Weights of a small mixture-of-experts language model, trained from scratch on English Wikipedia: a sigmoid router.
Below are experts of layer 5 (counted from 0) of a mixture-of-experts language model. Rows are named router (the router's row for the expert), down (a neuron's output weights, with its number) and show model dimensions 192-287. Each number is 128 + 32 x the weight over its row's rms, rounded and kept within 0 to 255. Numbers have three digits each.
Before each expert's rows: a language model's description of what the expert responds to. This comes from a sample of Wikipedia text that the model never trained on.

# expert 10
It responds to: Periods ending sentences or inside abbreviations and decimals (D.C., e.g., 54:15.4), plus occasional ! and ?.
router:214093158106148119171087109138164141166134138132148134161131122119085173098123105099063122102118111033110102089115113119107084092088090157140116173122091153139111113121164142183135158068160118126140184068136131111124123119100050133104098110142126125176151116128104119114123068106153166133
down0:128118104165144107095098118108154124013152132149066122138155173123078112150074111167185119181070133075161103132130096119182114101140111090113064092117121080145097085122109096099125138127121171179159128102084144064145091158116166148119191130160085063140084115154100072115191136132159141158
down1:114119116181122142185120161113083087114144126181162164050150162130146111118077163174163057170110126121089119078141145119132188144170123146073088106177169168059119110093120127151108160112138178135095149117116126085081121123142123140143113201116155088116145073138203198138136153185100133110
down2:141107117176101130166118133171119143098123116114122152154092113136089081093077139105116183150112143111110187153151114128182135066118090132133093136109174124155159107151151139130162079097114088155118134148186128101152163116161115177134177125062127130128141127099134120104166117165167112064
down3:120163127104155135149122058083152182066135130124078131132094124113098102136050166122149107103101185096111170099116131149136139167116125095142099180114149171168187179198112092110129142072104100125108153149110121135151116145172140176109106089155083093158162122104127138189123080135155134094
down4:187081103103129072130126131177102154137117162086143122166097070127110133134107106124127091071113087106084138114123157078145138070109051095109103113148160165101140164085153162129124109116113080187099142116123220137192113114137147164105093135181145114177120138134137154136133141153106083168
down5:114089135123118044139176173140075133105146118098143068132132095091156145104074137133131099136080111197154210052146134115122106143138118199119121125116143100067135126067129149166147098172159165118180101155143112140080139093110107116097092147107180117178137066145086145106098117101106140213
down6:116172194109151142100103203100133133114097171110160124103125146091117097151174115151130126152170116127062134137115148120092128063098124175156051121172169094142116144157139122140144138170093134061100157085118098155154078122098171090141152121067130138092114129172060128149142143201104150149
down7:131123149118040100142122123163146143146118109122140152127087113080148166096184083166127067129132123106107111155077130137116072117135143095072126096125061105104064071096114077137121129123106113121156147090145138129135118138146059115183127089152142137129096146159116097090127097116084143149
down8:144088190154137123075121130146144194101112093166111089151141195090085088180101151155149065116108156130120125127101124128114140133083141135139086157156127141127075118134178164148146161092104112143104177103092090103108135183053135090136124121149131117162070119081176132124096122179149181097
down9:160185181117118115137188110111095115088151074130112100087129168131139070097152127137128173094139161112163118143070094138142157170095107135164149119130170090146065159152112144084111092083122193141177120156109123126133119115086137084087125167117059101122094121165121136100118113136206141132
down10:125105116070140157144091108086126150146140131193091145082145108124143125109073174036059157124091115157153107069094133181159116188178141127173084140132129178140146101116113116138120178172146172144119141140139150095049110088143107084139132188147118141060090173123160144136084137131184128090
down11:137064133131132156134122172135146097243118144128146179192135134102119139117148095134129128146120143125151149141132096168110049133096102125116157152155096104108146100133076100161115142161160153201138109166189166135144111173150164166086156142116142134083143198182086137115161129111119149110
down12:115116087115105175076147125125153184163106063154048165143132079105092186129101125115100136125082150043103156133131166188075115096112087097123075063075088144090156119164168156110140169176137152174159112111149120141216160122154118124150157131115121129166096141085190176168114107134152141092
down13:116118145101138138101130140086122161137146177184131158141108103140128204130099146141135123100124120160051136147076136139132168162168099078094102127087128136132159174159160115079196097123191079123122083130083117154134096113070125101170166171166130145145117193122118101115170179155126092106
down14:164178130154108115096172180166132133095129138202079148179129153141167076126126161140096172173104119156153132150176054154138191111125138115127170159105119132153096163129115107116154116171111109096058089118177160114174103136114154067128163160052099099075149143100035183144124144086150151104
down15:111130075076109138155132107113131099118138130130092131073171164135137106107131205154123114123099176168099119184113170116127099042149155145097168199149114125158106139133138132056142164123126140103116072109166167134139130152117112142093128111155189163112130154174172118129175147173114205141
down16:116164112097095102147104092101159133118150138069079112112138180079128077111127151141101117105156119131164082147090103110158099150052091149116136102090086144135159132174111074114099182068143082138129130089075130035141125138130193130138203163115131124160096082141136106148131107196121119113
down17:140110154131132135143096128171046084135127166076107093090169091145065144128146106043154123145136160072091148112085095113135156111116068110070137122101176117107150154060218165164121107076097129173128090180100071151105133071099129173122152163119116097116128088113095143082148131181159166106
down18:157144132113130104071087150092147136133139107091084139130140079146180122088095143116152085148149128107111172128126128094130057138185097109125148090143132126125154075098116137118084128160114136110142079125164128126137114108070154098150088127123085143097190146080151133088140159103121168115
down19:132137107128167097118164047082108125115100149147103092126061196101133131119166131144129188117115093132165093090116132066095121098119153151107110204115166147170112094180151142130143136129080136153052099119200106158065167148142155158203179141103122093177130197090121147119169145189133106125
down20:126121115108130127086138109113126150126145205064106099160099120120087177128158156092089141158194129092071151106073151181209159123119167140140127098155140148156149114127156176156062130074174122131196136153103133082170112114147179062148109151130163170177188123111104143081121107147112139144
down21:096106135142106157141126166168084141114158163091146103122189129151091096190196151164130127065125109078123086094071099112113153135146152093071156122181108060137128062080150139108140111123171104143097116096121118188109085095126105154092145082141078160066127081195144107108127090121091210176
down22:109152104213120093098134173048134095109160108131120058133186145166098162112124119130087158148147114103123129097108144126095138104087125112084110110095154132179177117139141153069093158160220159129138143126091165144114039085115067145149082102160111172172121103202076188159130190178118148179
down23:130062115137130123134109064137145078129110111153167079112119129115200155124117143125155112094126092160135103151147142065173196061185065102166141083090115168119131078147107114076093147173120172155165104156128141112114096144147121140096172175209120183135118163141079148097126154133213063145
down24:119066142080185105167070141104157147124145107194149133145111121108151103126122116080117158160058125073150174126135122179132135148130081169136191124136076111178128130097106168111159057175115136096150078128147127136170128105124143140173173165122112058102080165076116210077121132143105171134
down25:119186085165118146139138124124083105086100079184153165148116128145128101132096088128098129099152068124066116151143161162154104135081184139148148099174182127142118184149064194148083128157084130159140083128120110137129102100112098088185111067178128149097193113097079133098190078147141084093
down26:105106130154098158105079095095123162100175110136118122170085115104160099112138146166170118133115174078169195145139121163142098107134159127187138100109155137147138161210168139126105100100131105106095147125106097164137139076164162122090091143126147150092134150124109135100084150134109121119
down27:078076101139101146146101156129075144116121220115123076054155090192109167140115143168114155115136122157138194107095130087139167081141095137136169133137107083114137148199126120137140156137169094103089166087125184121146128149117106119114124115148131127109160070146078145119190091137099107053
down28:165100154130067138143128114179136139086106123102104117086189126127139191141089121168086092108153135102146169127129166115129127092099134129109156132084114103173189131166126127122161118124092079096126153147115124188103064139098078154178168132161117166144098180176109136124176131080137127156
down29:131172162166066128178157135091137090138155118119132170101097087109106136134085106154177093148173121163132140131166139111085107091065093075078116106163140111137116127150172132070185133080145118183059091136144121179127161167129132178055145163143108142136161105177151150125139172159108164154
down30:131112112135142144180112174090089133081132061171112169102101107146132147112175130093136135101097111087106108197156078233172179144094137179118072099153161112150106149079113124161159071157095165181125147119116047185157121140127112087135096084088140141061096123136141150157135172136105143141
down31:159103100105094152114171100153106142129155118098091111087109161115037195144065103118070207087103170151164094109124176076142107128121162151160177140091108154163089115123170132116107097178151127157148117122135137158150187107140176160079148091174111133102092162111153117133147120123136045087
down32:114129122202139116124119118124129135079128058104163148135163129112130142113152128116080096019126090110128134154121128159105158142176117154090118159121146075124113082158105197064152123156060101150140094103110128147144119140143123106104165131047146177130149106124099128146113110093095151184
down33:199099129139162124133145134147206148098040144117106152137139089125144117099123126125139100147092141149143108113096135123161119221114157135173121107068122112152187116121111114186119149162093109170067098105143167113157164109101184177110132172092136151134136172125134126090128188172088095164
down34:150170092167112109106150120097138153146076115113103130145094035081106109127159170187127149131180093156113118178139176098104168150131117139174144118096156112156151070110174103170101129109106135090113166129121066168119154102152148141134120092131103119149116118101063136197166151146098116124
down35:126130144119139112111130131156108066151181143118097182156083084089138149108147133114119128120100182139157115101146177126105172170117131122122090136098107111122167106099174101134130161071133104173165161153159115137147098138112104135101200090095218138131075114128100144190147140097173127131
down36:138053192140168107096112095146094078120148139128098126135148035172096151124120105101173125117170147209135144139069217099128108138121143122123134094116143144147144135139150119170125151143119128152136122075081149138087114148081090095079123138082159079161122136123110095086092093132102077121
down37:091171088125126146186114110138134147091117116158140100145091187066133157096130081112158077090145118071141093122149084064138164118175086155157165129136120137121135077062135163165134106163124152121178139151108082083110180137082147047106033110121132141116097074148100144152151156135115210144
down38:178101111115090132059117159077048096156171125132090197067110139121159105134040102136179109131153173148170160178167101156103121116119158108144160110173117178150189088140117181126146112185162191129159135129148071096142112162094120142144155112152120069119112125092079130121116089087115119190
down39:131096124118127129100126121118147137105133147090170123118092142178136109061127125152141113143100139142120101134133122082095131093187108192234148143159148057094172147099143143091112126190099124111133180069169177147122131143097100155137116125157086117142157164099139139122100164136113192177
down40:206139149137094084115074154088098080086111162161115154095132081064147127166068154146151144081113169165133174150128127112116075125145086112105143163068124168118141091068084125132049153125116126179143126128117091101159124114135113122163114146066144174161128120184149142146161087135126146109
down41:076124129127171074193129098094150112211105096091101139145139084078139107117155125131081160161138123094117132136108180160122137112125101110113146098144173148162075141119079118096070115124119105064177139182178165111167177152097121142033124071068070159100167121167087114155066144141130166131
down42:123166072117136211115105110176113138116087089083169133126103147123114107185146085148125151144161140172142162154083134120114153110096122143148080100101067160135079120058101119092043077131140088122131115121080170154174133140148193174132149125150076129155125164126126108110095138136155174181
down43:161122094151075134117076119112127173143154101082141128112110128157104118073191130088078157096154092151114184195110162101130043107165174062175142118142134127094096117081136066139119056116169129122140105099090150140159158124122154113134138139114130119179185139121168104140157120119133141148
down44:159137117058084074142179136163065166108151150059137127113111115054141117128143197105131160097149154137159096056140162164101080171099122136166131107097116082139064128062078078125048169166163139113132202086107074134180060207118094116111097149130126085147080151154114114159111084094145067130
down45:085147110099145089147133150143142146162101162112135156164101159149084064144109158095098065147146127131071153131133173185125122132117118111076128092099140153135167143140102095126072120133093162130169083124129090161135223112139072049150151176130089135161086066174117086167122163093065072158
down46:099144160121124118157179086202148114128081143180213081082168148170163131136138080127124149179170140083117131141159147176131137184139170139128117154097108137123082154185135158145142183131116151126161098121130161132103149130107102081151116128093152124105140075093169156135139099178175184152
down47:126173180142170147095153152127101103112097127169142162134105216108176160143144134112164116124078147124040086125140113156122136106173140153129147189074089055105146154115151107174125136147133110186160092100112165103153153150147152162136156159127106098116107110097155108131096188125127168131
down48:091099150103156125164144121172101103145149044147101112041089128137139179068113134055139158119101132146137124106099127113143063103132134154171123137170148115125173098087109145141109176138161099162145107132105134152172111122110120126096150210132155155135105087148105121129153163128126120163
down49:127105095151138081170084118095106154124132132186117139116135100128166099120179150092109170145101108117108080118139122143160132144148161139124087195162089103106162092108096115098159169102077130090048136142124098028150082151122088125067103127127126193105086167145203110109081087117149135126
down50:169169117112078165123078097147123145206156135164130124108128091114130111119116092099126183107143136186139108094196136130121222100079110147127116175150071162118118114102143144088118166095106091205111144117155116097150193113129192104128158123144120153106117171162077169160148128131095078122
down51:113200120098114097151083140088119127079146106177126125105102187096126174136090104103183192119123140160124146051179112145127115140154116175109170147155107118138194158184158112103137092107107098136165182139104143054092121162135124068167094140119199128127084131103094110124156135115134110108
down52:137111124156107150140116153133151179174139076118153104172171097177111150102135091128151115129145117138080109099089097141187124153172139124116097070127160103175134138160063098188130158154147086125151061061097153081124123139085068097157083112097092160136103159137130089131156103132127152094
down53:115189134090179142224147163152151041164119082133158101169132139130139143081120153150105192063140146153056160138161100177117060189109114103094103095134113165176145125113144154099129132067164109111140165150142114093109107122127165153113169188166149121105108138147196137174130101090111179119
down54:137157186106128113140142175119090117120163170168148130156152135123153204161147134117130157171082082185196143164101107120199146078143190159101150101172185122139119156126119135150131081145104146107107146165171109099134116126085131101114128072140176183127084119131106094137154099123129145103
down55:152160073171135135147182169162130063136105048140130156222092071152121120113108201078129115165084095086081161153153120107096131096128086169145097098135129169209122146074163116078093105180176119145122091141136140147104090118098133158144163115126111163088124152079129092182096100133135091063
down56:082178163127136154096110100130133137105123126094012084143139101134111151124081153117176110128171179103083114194131065131088152127067145146178066115127189140107106113153140140150147138088152167074114162069080163116157163157125108140137149134106110058105077113122138110083126062123117215074
down57:110119171115148088085159073148142125134131165139129130102077097182067133084111122103099116146207124149131085155183101121173156116130131146133161122090090168147148143096088137103146119202110125124114118078103149104123138163139111121096101140100139084045198179164078129161122171163156157118
down58:113151168115163131112139059122139141134113089135099076063149149175112073132088115075126157126139124134101154173111124177086151144119139184172103134186086079095080133121137133156145142106091143111190147133127177119112113156166147139120143105149136108101192141174156149160159118129155106155
down59:148165104042115077099121153155116073145092141169141097102153097144146134106153110095160149128149132151140150080145116113105138162160093091152160152124117185108152091102059117117133175152069158124181141122142145088095136120169219160121117144179094121193094136122181129135126092105115110126
down60:049092160123180155176075136147109142145183109138103120135074097171147145111183150129138137169181133159113092118078103085103161192133112137080153177173071134154102104099096100111122100160097168145160108200160171098075133182096126157136126140118077139141159155161134134098144172120182078159
down61:115107108127104105082146155108122134112142147152085172132136169170087142103174144105123162133139124108130142087068130120094137150152145075110143141080149129114173106109175089113108132119138081123205137141144207084102093193157106091132169166046100143138163149181101132144137143127124074166
down62:206064140114106068101128166112071138153115225166131123141141096106107135131089141074127105116068125132115174167143150147174160172144139144137142142156148130132167134094137082074153106162129154104124116079124141116131130145111076147122076138107123129111152066081129091097145105114142154079
down63:155101132126158110151107146110088170084084130105131125122164123103168172105079123082130083140185167113089103082228127070148069134118126089122114093169105099166158153085121144111131132114107159147112152058114147190181073128167165164160123110121097141151115085146175119130119132096107036127
down64:068094101081081170092107121115090181103150137110119147104104139128193154128107109112119176142103158111136095094102169134122168087159095164143108107162118196165098122153102168115137143185058144125123091164092151195164096123142143104171137111033080127135172107084152126149125152137143139141
down65:095158135177126122123164134068119148142075145183137115206148111046114158147100138120176126157162092183107134157147094122118161115114056159109189034080155167146067149128104119087176054065131113133115162109074124116123132127103173107116129068072092090072133104097135163145150117174134109124
down66:071131095104143109117161169124118124076132151172123129119151133195092092159157094132157129122109056155148176124155086129126116128139148132108118114092097104134139157132161128126098131115138147203109167159133166136095103122076127118114114128125189145101146116180121165079165144186085144175
down67:117167135143110137119142170133152105122109128216108101167083124133105114114053163132096124096127136195157106080127137118135064151182154137208092184114111132112087123162146088134098106170071096169128100145123105148077121149070143196126145123151154112061167108095133125122161165175117109132
down68:168078151115112162121155092108140143070136112162107118082143055161099148163110159117172102105125155141127085092167115156132134143127129150104134084114123153099100142141086112169166134083104121149167195142137136181145094149169130135159075100108142089087123110116078173074111105151128157193
down69:130175124136169114158153104126143153139118159109130100181158172157152120157150094092131136149123118082166157121165115180138153116118117108133141169061142121156120187104144140106110100151128122169049184160107164097108117144168133128177089164061200153094141106156107114110089144102113131114
down70:177115121140144122095153080125131099148117133172140145149135151136161104190197134116126070128148150148105115135151153124095129108069084098114110138149079134144119129099096174159121158147095147144139138139138116141088157129176075135154134085150152187123114222163195170134148096157163102081
down71:191111133086085144094132131113083097108117067074091070094134087107122079161101090115113108107052100124084114112153125144131128048128155099096160081105088143113107152151107173126099067040134136090151081075111066133162174089149160131115130133160085086131143110123129090098200128162128140109
down72:107110156131154023124137099131139166106137108163191087139145092142122126129138172128098098083120188115069164071128133128094176185091127137162139140152139000060145073150193109130188156129094114098149114114115096103102182155097113162110064115097148090154151188091137134155157127114108155058
down73:160095118164099108175102138188133061158157118146138143088133106132151098136086159072109122158087120152172092089114158144117197069104141153100042147116084140112195144080149187104142145079104173098156092115175149113146091155220131069192150089110118160135160146067128128145171108143153103155
down74:129141101208126044127126161175122066088130120145156110137128216095139093148190159164147153145133099055205120117109100165078187108119157138105089157041171112114171130129166138181171090126156145155080086075119139104087137153153154128149124103104152135110115122112172105123087102105101071130
down75:144111139144153145166141116119112157138125151155079135129103170146109157142134154129099085142065137077131187144150126129089124049051114174155192146067113111121172073099109098175157148101131151119127145186104117149024127124126134174109137149159154119120168119069069126147106117114176106125
down76:138071085162119130099140061115118143107162081120043130110163162152157124122131190148171103125101215202118197095109121142151184158161132096163116127186155121133165191171075135118104165146120134210122125125113131118120089092183185142093099095056135117160153141143114127160138106156105175180
down77:124117118087088124172113080136099122122096147098091105091170138157084125086130141120096173208143155127128124153124096121125120125184106140156155242137117153138083108102145137135097125118133179113126107113189110073166141126080095126129105124088154099123162095154156142145097176099126114117
down78:137143096152106125128136114136098123071083122119165071095134066125150108159159189133076153165069110157121135146132119148131087130204141159171075107169128188101157178079168119154111137182112073096158130153129111151073100194108062058152148102095107095150197150140120140142067125126103101091
down79:202106145138158156118158115134142147169113188167084162110147077110167154113167064155108103103111153145179136128141071131124116195190194056127167139187153108074128141146104197127113093129107114109151150139150125156112100115088141085168138104095107147171146142144133161122154178099114148112
down80:070091100148156120145138141121115135096119130177187091088117126142112124145112248083113175166173113133111083139181086169118134140105139166142114095141131107141095134147179096125159137135071128171133142115132066106119139142123071111105059140178091080143125146085177159138143083154163161175
down81:118134109123146147135151160093111086132110139125191099187091112106055155130118154145092150126168136086163133110169185195105095187181061083128170106117160106096109164135156149125134166101151140177115130139173208152102100139133116083119143155095106167109146092150109124087177159089123126153
down82:153099204090161196154130143170139159128132147141100171128108048058132180081161092187114158068154149126111121120105109165192094102090142122204097165147130129114158185170052145135114142128137095121131129120126135067159139142163100146125137094129154116109128094122141154171166120108199088102
down83:156119132112190107089130085112140081129097111178110124086180164088155134124105131138152141113106082079099108136125123122077188146125117152154188122165154161116136120057154191126138178139153195093161088060147140146105070140135137074134160175148135125116107090088156140085123089123103102165
down84:160109140151136144152178163126071112091107128140153081183128130161141170148142124161110073074133149155166138167124185114123132146091198030100160079140160113134132131106136119107186120130172100191113133148093128075139091181177148168145088168162129132174179138139127119175146140110153122120
down85:111123125078157124116083061116110135174108139079097116160145097073121156119117120171165176089207093091081122123190134181061172085130136145130146130144121114097114146220191118090114120155138130138062111150130145086113141125119124090110159148093107132173109120123147134173122065138166166153
down86:097134155093143117133091123134160143167071220121142146062110113101111127126089106133101141160109082132157102127107140143130129073152118238120122108093159110151132136155188161149141169084152177129129160092145073129096154100166145111179135083128065117119104116160129097146123124066077169087
down87:152110099115084121136108157102137138118173137151108159177152107113175122135119113087086102143137087187118061134176137204129101141117123084135121109195146198122086056112075148120134119143125081127139080132121198091160075115082115150167102134120176171143132141050133066109119094074175151185
down88:111110170132096108103120104106127149137065113112168111108142108151123120109115173109169099142142073134174159103110100103131086153148149120096130129066090173128108167076157146132081106103071137164076129118076059145143150155145130153151142073077104127136157128113031159135104145162147083176
down89:143129137121111110148087179129176128114159119099148068124174086123098134125101155125102126157192169131079138112145126122095096094091128125189179149081140158132075082131193144094110080121137178054145109140135132174155144075170132107138094096188173177101147064126159156124133167145115141139
down90:150130101102150200061171134131110118075146093125064150129141123145137211158138093101070189138107124151130215064129125119152063167111132119142083217109150169110123089122121108118119167107114079138101168176139141119118114146139087122145150151129125085145127165115150122094130149135136119125
down91:130121155140106050080174155123161125117124157137123122141162136122119163187129096092137137078101155078117149104137088121118079132082125110091119098138084147100124099168068155087130146140124108178146124129151117183129058099087102146079113122161135151194152097146191102078188135193195162126
down92:138085122079116183133128175089105160137111136120129105084154170133139132101099084151155157131148092127118096123139132144153208128131069154104076114100104166077147145163086200121180152076150093078123082142106102117160150115143152129073123152146059106089066084136133110088073146101139115198
down93:069138153130152099113155095223110193161107132161103139108097079130105100136134135090096110113199148167076095124084166128109157197114134136138105143212062162151151086095130150131118110108158125165110149113176156127123181136104109075144120081171154119119172217138172145163158180144176118097
down94:103124132129117156085075122162164127102146146091136160139138118097141060149118109154144161140198153073144114157177119082154142173134136156190080121089088097139087172132142126101095156127166137165136142093173138095095109162093123111141039115129126133145052140088144104084174109137146131121
down95:099114154135131130171059192121126126135115138130104130188156128115163108079114103102145175124141083073116185075141157072133133136060139111067144116122102122088118077076129114181168153115074115096138183038151105132109096145120110186135126161166090107093140098084131131126105153105122121194
down96:138161160118158193099130103146175065045075132094123136160089109185092122124077163154069116122060202100134154086099136117116095139121130169168140080077100119112123152086177097127126127097129120108158176129110107136171151139106122178132126153059122121113051106069160126188129149087159141165
down97:104110157111071135139129136087091104132151144126151060107091109086168108078119131215135095137099204115147131110137113208108069103129132115125159150152142153124143080114168125171148115162173123111112148175101088137089161144165142135166118094139125129141104119134139142113181133102106071124
down98:135058117103093109176123093102086123105112146089120151098184162146156149158074158154153159133153159101101151070126089107153073157127173121155133101132150129128088084154143113120191103104115085057125149169102117092097121148147181167097191137161148137147106141120165096163154161157141141146
down99:081086095089113077146120129073090145091112098128124129108075160114142155186130120086138098117046119132130138085158158171112130135152139095096138142139092163157150165070133129192170140106094103103096148142147152143090113095102069110144131144161177132111122100121144095109085087134083108143
down100:094150145116125148122102180131171141225166096110130130128080136139123085106163136164138120134148132099143119136096121102158183127154206164135138174073161144138135182180167121088160123139157137174164130136137139162142156118127150136134176100163112095126135134123127124153102170176156120109
down101:203101123140146125182130139122138104141182136105123097143113129106130122121141157112139156176145146084120185099194104126126174049132096111121130119154135131082028110140132168126168102116117080126089152135146140104173069124168086159109083173119177130182100148127157147112137050125113124109
down102:141110135138134119135178098141129094121092126164127144188121099118105107123151148084078121113144085157088124091135133106109078128077164135070158134178127125128106106167174119097097133089085157064130168133131115134154180129092105094131112050107109145098098108157083080103152141117105124176
down103:140118140045116109117079114101201104085148105180099144120142161185170160142116127149100207164166167131189147198167102157172158095173114112150123086096176114181121141237141153143159148112132116125201044096147103145095066161120107166101123161152191088151121139079103093111138091128123137133
down104:119147154203094164071111057130161137114132125063119100148177105147133168159139119072080068136091200145119069123077149055120137118144133155157133100155085142146152132081152089081107123104164147119112092096151141149167088105093126146177107071160161144153155156091132104176197167066160134083
down105:056113084111101155116120140130147130174125134113111180150159158093128181179134140109141165172195126145132110134157152151081201139072140129108090083136111123141105114122157136076108126171086156138135107183146106144128132146228143149056090085099157081086111095088136155191139144227171066138
down106:132148138102139108101173089105103112113115181110124151159154107109143138139089118185099101111167149131196144092161128079120147086119116173156152154111161123120141168123138080098195118147102129157077101187112148113127124164073147089154192143107124080113165205136089143065188111113119147145
down107:108179120131123082183114149106131110164114177054137132118121156145125108154149103109134124148127146125234114126094195093146132176078127123145080137106137118129127139026121121073131106080129139148103085109088094151121174076158108133144113145132141134110085120128159139077129094140111087133
down108:166075131159163145128090125070062067172168091127159157124199096118137075158158156106046150118171105149191141164110046130170144192131123064113157156103098192103113140163152104092129135137125114144105076131145168141133122085108174140127130109101131167173158085147157174103157100127133146140
down109:152182130125147153124102097134099119181139148075143135134123145188142110123108129176079132136081169180125082149159110117127133109151170133148092131133077094114130120139120136138105158174084142134162071147099093101131103198147074101132168184149102095146098070135144182115212114117114167128
down110:165085081113165092127136093111091159127136188114088175176150172077056087123090143119117173158153140149054113128097134095172145136099127154084097175158194082154110151101121140140114135057085110139164094099131125119114078156160074108137145088151171132097131173100120126170135140124089168113
down111:120133150139162140149164157106149135140127128138153095106151101132119051158033145126136203047154137092144094102150089148155161166158110079132103112101143139145146088106129105125138082101178146100102144145170128128106114191125166154121133129146131139061057132127142126146145078087158117113
down112:099194108104128134039141113130124157171108100152118153088126126172139092108151080138117069125129149124148130153131107133161126152087177075165140101118097130124116141100096153064091117134200170176089128149163112128109064100135176105103136103094118117178136176127135130093135126083110177129
down113:140110131131134116119124064133098144114177130167154087165154139131042159131116125098109103143064121142148122124097137174087151112136164179117125076123137127129127163109136128092159117138100083117174042108101115107112109122127070107133083115135123102128108072124134045084082054149146150146
down114:118149160154146088141101092139121132105139135139174115074166118178154171086165128061130086109221110084178099108106179091189175145163088065107178135066125114081129084145110180121181134106168103129111187085095140118105122177098212071137107144098199147046081123142147107192140146075162105098
down115:097091171120086156115075104116150148139178149133110065151046136170129086090113097175118150119171122159144137103085142115162134152122150129122173137077152104182115131146124074165140096147151136109152105122085165135139193160141087113152145101110109114142152111077154215152142126093111198132
down116:130111151133145127060106175125117142145153159129096153104126103175138168151054189104144126139122119134078094148140123164133172100110196124138166115121132108161140125132144161119092161125138151180082125106145139194154092120096087149124117195152116152116109115074152141120155109134088118142
down117:160167136143154127118177162189241138127076093127112093129142126151182171110176164135120076118121108092200052120173141077158132091133111145123111146108114066067147118093158112210141121118111096137137131052144100142161133114088152096085069096168172157167137147130138078080089123143176114118
down118:059079079118160147118096157103155150118127139151111150168153114182157141086085094103116122091089148132095100207166077100141133165120130112159174175065149109136148096120161109098165098139149151075161125146096069153109103134119091185119090158137131161162134156082112130167130136075125120204
down119:111148188179111146195114079109146127138124167065090136166163152161162134135143124096130125161135109124194130120123152132157130168149137145168124122103090181153124087123164134100122183112113090135163055144177126131105212183197137142116132140144127196071148114172077109123142148181172072184
down120:151079174099200122150163113185143137087156135091161106134119143099132134125115082098170133078111115126114165120127160108118127124138137139146151061114166176169166109102174198159126085161196170115100100102175128099116169089097130101110127180086150111143149119107117155109142142107183166127
down121:173105102157079060165124162072127096138165122098146109035133132122144109119103119095049125103154099112166148137058125153100149142136110142122109111159130128128098130161152120148142120200110058145181096171153079127158047129096089103152194119164147080104107132146105120110142137121134174146
down122:227165095165079182130143120112146093189122105138089121092111211125105147100138140122102169146171161154130115081124147146111110122082147120135129104202080176141172110163103121111072200100092112126173116147184149148115152127117164127112206159130098119104116127142116162145144105113132166136
down123:111150154190091044143158093158181143120110105110140097068157155127095177160113136147104132115106139140145113112101080117130077161107129102128150098113162109108075039123090194126047138093161150165155109138102112096184100136085111140117129092183145178163189140105139137157130095099169076090
down124:157130212127137126152063145129172132135113082135114105168107172144124113066129131080116129120077147112150123196165128161133168133120059149151112100134120138129164180140141115081097128121141163170087173128112051137172114078139181103113158115156136123181080161160143143086163107083147114132
down125:115153179117164175104131209074149207143114145125129162139176109091133131077155095117108111143127091134147106168128126142184105115146166145109181125076171109152108104121067119123097089157089095129089106132144072076125111111035083129082115140103164123133119160165146149182186176146145140152
down126:128108148121095107117066145122117106107076198114161164143128088091190106111087138125137076179117123094131136100098101175080107070157111094127095160122117127153182175109124082149098164099122163100105159184159147130097106141133089081096120139126138126141122110121159131130105094074100190111
down127:117165143136170104102062135082096103120090117073053133092155100104100120111114091111116148132128115097077124121157225081115104129151120117133091148094167121145118113063100157137134118076127100080135112153157182123132124137150129162129138159098144146092113143116171115142159150122074081156
down128:081145152185114161106164141090108115152169130065136088135118111130122090150136085115107139170091135162162169194113156094123107092105073111065138123146130165157054159113079105140074188109090142126149119143093162127157167139147201129129124109110185115101177131089109120119133129170168124084
down129:083086079096183061064121094209172086137127136125123132132082117142129209091165149121153147088178101147170150085073140154100162095108080125135106147169110149190103130177132151090126131157100142096168076117116142153135135037183148125097111097106154154079155090107124130195094116167116158109
down130:135107076122096087099126132080177117101198150107128144158183106181133138156080126137156172115147156137156128177126080137170158155088129126127083114127127108177101123108094121126149181089127147104150105092110154172081045121094094095124100119048133119076135153193178126065255104102129139151
down131:160134107163081120181071144142155167123099110112153131143160163103111108142094080115165096140083130091096180167149139117131199128135118159088088078137140091081177114086146090095174161130122050139198127103081058152126138146128066228136130145121140110073156068118157176104120115088158162116
down132:106147065095078143117158094152134142089138104132117141110110134181129131129108142146117081093107191179126137140174118171143129070088084089185139109141036183158100087146138135049136078038129099132066093122158080127142175146173136126123117144155108164104128178094161099123080105172146140112
down133:184143171082105132126110182119204125148099103130139157124076133076148130127126078126091215141092183148109115101130112116117153109165054197165117149089140140175124115122086054090194130093143094126097103102104175130046149143125080115052125163107121122085107101147104098187206172141125109079
down134:103149121099204174160158123102103135136110067107123155099159148112088126138095111139134111217130135181151113147140078077141091163163153118184084123079100105136088128123086153085099128137152128156144172156097052075188154164147197131185144145112142180152163140137108049167149103117133123091
down135:160125112165129157097127117133060111073113117165126123157114100125168101142093108127110193116112121153173154156134119115120125116135127129109171142176086089128107088146138136140141109132103125129026183140121156102168109104134106108118149128146079101120079079156101111131124141152163148130
down136:108111072129130161136198139063123140094181140141155112066088140093110058097109155068168137149158129123145145134185157123113154117168151090088154132130143095062182166148120122123058156171090106124119106131109193122182117164097190073153095079068134143119112149124137131140124146106185175109
down137:139100118169161120144097120133122110156119137118160134128188045115142153158106137078133134145168151111089094173130139151186119179113105153103111097185133144113157145157156126144162201140146144119164110130209118125189139117116096154107133132053157076155101103056112094126109149197160088126
down138:124093152068137143134142102158117170157176130137115159107111132151218166108149151145149144125112154094109103136144130141159142171094133165136125196141097086124094137172149197128103127124111116106142178137176102097080113148096158140144152099144181091085135133154094098152179164135107125129
down139:161079151146176120122180077139095123158103128076073105083123143103114119120147106093093127134126085085129147108102153062078136072109101120149110136127178187157116227133174187171104098123125107138109097141151139149118145166183163142144159140172125123152108132116134130124121078150113081148
down140:161098122147122107155113163105152113112138089121172141080089134088054116092164075114055099120078134108129139097132137148176138139087181086129140158146104114088126131133082093118178112129122141193158136134133118093162148153072071115184070067108131080092119070180135174158136152186136177132
down141:143128176097105112071151098074084132171135114150130115126158109159110144122167098107098137186090090098111183108148169165142077132082061127107171119138142107187137148150119123177178100105158111091122171138144144143064155096160186153083122118163136095069052058103106131072173153143158107175